config = dict(
    hidden_size=320,
    d_shared_expert=128,
    n_groups=8,
    groups_per_token=4,
    norm='layernorm',
    max_steps=3321,
    dataset='wikipedia_en',
)
Below are experts of layer 5 (counted from 0) of a mixture-of-experts language model. Rows are named gate (a neuron's input weights, with its number), up (a neuron's input weights, with its number) and show model dimensions 256-319. Each number is 500 + 25 x the weight over its row's rms, rounded and kept within 0 to 999. Numbers have three digits each.
Before each expert's rows: "comes after" lists some tokens at least twice as common just before its tokens as in all text. This comes from a sample of Wikipedia text that the model never trained on. Tokens count by the router's weight.

# expert 6
comes after: "\n", ":", "-", "|", ")", "°"
gate0:511495436466512468489517478512533503489504539488481526516487491509532445474539530535529541461483518524496507490512519466463524494549476474499472517513525497482513560477526510494525482453506496
up0:515509522462495481532499474518500491489516518470504497521477510495510509526504480480537533458510452467497479502500538474498501499486493498483509539490537491460486489512494464519516511539514479
gate1:501554509493496477471535481494505476497495488508465532493509446493467541439492547516506526494497469525492535476488495488469493535544519515481489479521522471510543516499476487480525516461510507
up1:444535497524474509505488490505496479478496489527458504499510495501513511445476496502514507483489501532532550488507472473486526512508504474473472533484498384516521475513440521488480511455465447
gate2:488527503467513495476474521513508519500486507476512484444534484537461523537484569528528487485477520496489515495466478536507438515493506483483504485513551487492499525505525492500502508544514456
up2:496534515479470452526512540512491512518519447508501515471492516453491489454577500497483513521491436475467476548538488515515541495496501483502484541474495485526494491491504488488480502507481499

# expert 9
comes after: " ", "1", "2", "9", "3", "8"
gate0:474525472453505504502490531529547491544534506548498470494506546553493465517553449463439529465499451462531504502500488469500527496523505505497503524514482502475492494503504517509449459511526514
up0:558482497490495529514511516489497515470499487495553508468506499461464513529459489496503497517511474502505544503486459513531456507518477530482460509476489520456485539503502471488515515547465507
gate1:449493438502508484510460459498503498486496503541499496468490511427518518470538534517490516493541517464483521462495481511499495478534549518499520508476483471487487557448505485509510497506440472
up1:515488515523463500469485522491519531510520481541540459548493534530507517496488488472501485479533509481485509466487475517493548489462495538488466492467499500490494562520477480495539487489485507
gate2:504511491517511518526522510503478496496491484510502488520490488471518469494497548464490533500462464493477522480533485524499528511464509504519540478540477452501529497492504511479502558488490492
up2:512472477526499519442483545458505503515510494489516505453508495492510548501508499522499440521516513489464481524460472495481483504500504526489471506498515556486523542519551523538460510523499489

# expert 15
comes after: " ", "1", "2", "0", "8", "5"
gate0:540550475474480514499476505504447520460542486505503476471479478519501501499488493533466458486489518493527538465465484457497489520499523510488480504511491512512521514495490504491537505473513477
up0:529548479482500537491450497469524455463500508483484492520482508466512537545500533510529541479499485521525510507530521528477466520524506515558509487482525491532519484507492500490528538440486488
gate1:508516491454490470474525509532485496546536517487545493500484509501477535520492487549488475492523476499520507481472517492504515485554495513514510431504557529459471542431477507506521527499497484
up1:522478492541452513495497467513494525467513484521453488517459490495499457508502463477507503499495520502544512498511459526503466492482430483490532522478519517503489539504527511550467466546464514
gate2:476499457510529513493503477482516513501468497500542497478490499494523515512490521503526473478539507530517476518464472501457500495512468493489563465529512437462510513500553531474489515508492473
up2:525475467441474505509452512487531496472515509530494484539516497491509484529518505450466523483468529488505551491518506502536511510461488546490504501517548498513492479532484507479496490493513506

# expert 7
comes after: "\n", ".", ")", "==", "===", ")."
gate0:494550498483488522501527522526467465512526528552542502486483482552498519503499515518551490496523526510486553526488482477523474517507504520531512494536489468490510505479476503510484516507525483
up0:478498511511523533507445526480472554518518513522527488503466495552529523463450528480513497545492494515502497543486509468521512457457507495519509469532492504511509503501498503489475540514476482
gate1:514486488511481486506502523518482516503471487505474471496518470472490477512512510569479521510504523493479487467489525483524473466511498544513514469484484452488489515494497514476453491521468532
up1:514494526508480502521514512542513494519483460484553464526480494545544520507484488498475527527499520527533511482528527520469490495526472469495512489488443490474479531503502454471469517498552540
gate2:489530530515504529505481514502468474509503498531475481518503490480471483519488541526497505494504476533536561478516470464506498470490550555490503507474492450500537474471474468485544502496487514
up2:518503529531451496521517483484486488484510489555489505546525492492522526532477562527484532458501487511516512513455520477514476491478531528496466481504394503494590499507450482529529492544527474

# expert 14
comes after: " ", "1", "2", "'", "′"
gate0:531516497496531500531500476476479499501471509504511491499521545456505423486497466476503507456501491497543495491482493480509536501495494517530534527572531488529463516517433472511458469504486502
up0:521508494489483499488472456525540494540510536529521555556536527503509454486484487500485488521512529500489530463483549525469513504540465497545471477541497504501522508454525484509524499513503504
gate1:485528519499508522487522499469514484506504476474446454481487490462477486488547505491521489492500476463493452502521503515519471516516483503533535492501537511513483466547520507499493539501478475
up1:488479513491473511485517520506483513460494458534487505489468522429489501530488502542505473503483512475525495515465535517473529478498517509499516468547536492505513514466489532488527482516505491
gate2:464537473493470468521502472513519495538493456496510484509493552506507504534473438531478527498462553509572488507509509510489524519509506547457492513495484500509523481502509526503517466512488458
up2:537481554487465502460477503462525485497509486484494433513536510525501548499481492445504505499485497470500528506478472461516488491520507493534458505516482494528493525513534522443492506488487517

# expert 11
comes after: " ", ".", "1", " (", "–", "|"
gate0:503489463487503503507506508524511510528523507481484461502474488477503497492502533500512491506514506492500519451519439475539492469480514533465514485521481462487546504501474536545488561545460487
up0:496521551500480544538467494477496470540501460499507470528446489490476488541479456470507464481495484518510479495528467518568559553444466520504455541477497511552515472498479476478495432489515478
gate1:501493513506518502508497485518485511510498509520549522474511543550542519510511528499555469487474514537514518509499467445499467507509514516523490533509500493513496560491499534463494496515524499
up1:513473499540493466498454487485504499505468532509497497506508546505539521493546512505528505541511508510526565527486471499518514467544501537500487477437499470532485535495478542483511480512519505
gate2:536554526497484507508470506484485501472486519484532506469519499487478470466470508519485518509510455512516505502520505487524477524559514507498454533523508503499478527492492498491451493531532458
up2:511500497479496501522525491486527481521530476523563520476522460488435509436473515487501491521482541490503478509530456520542473484504504511545480474486474521557522524488511493519473524462482497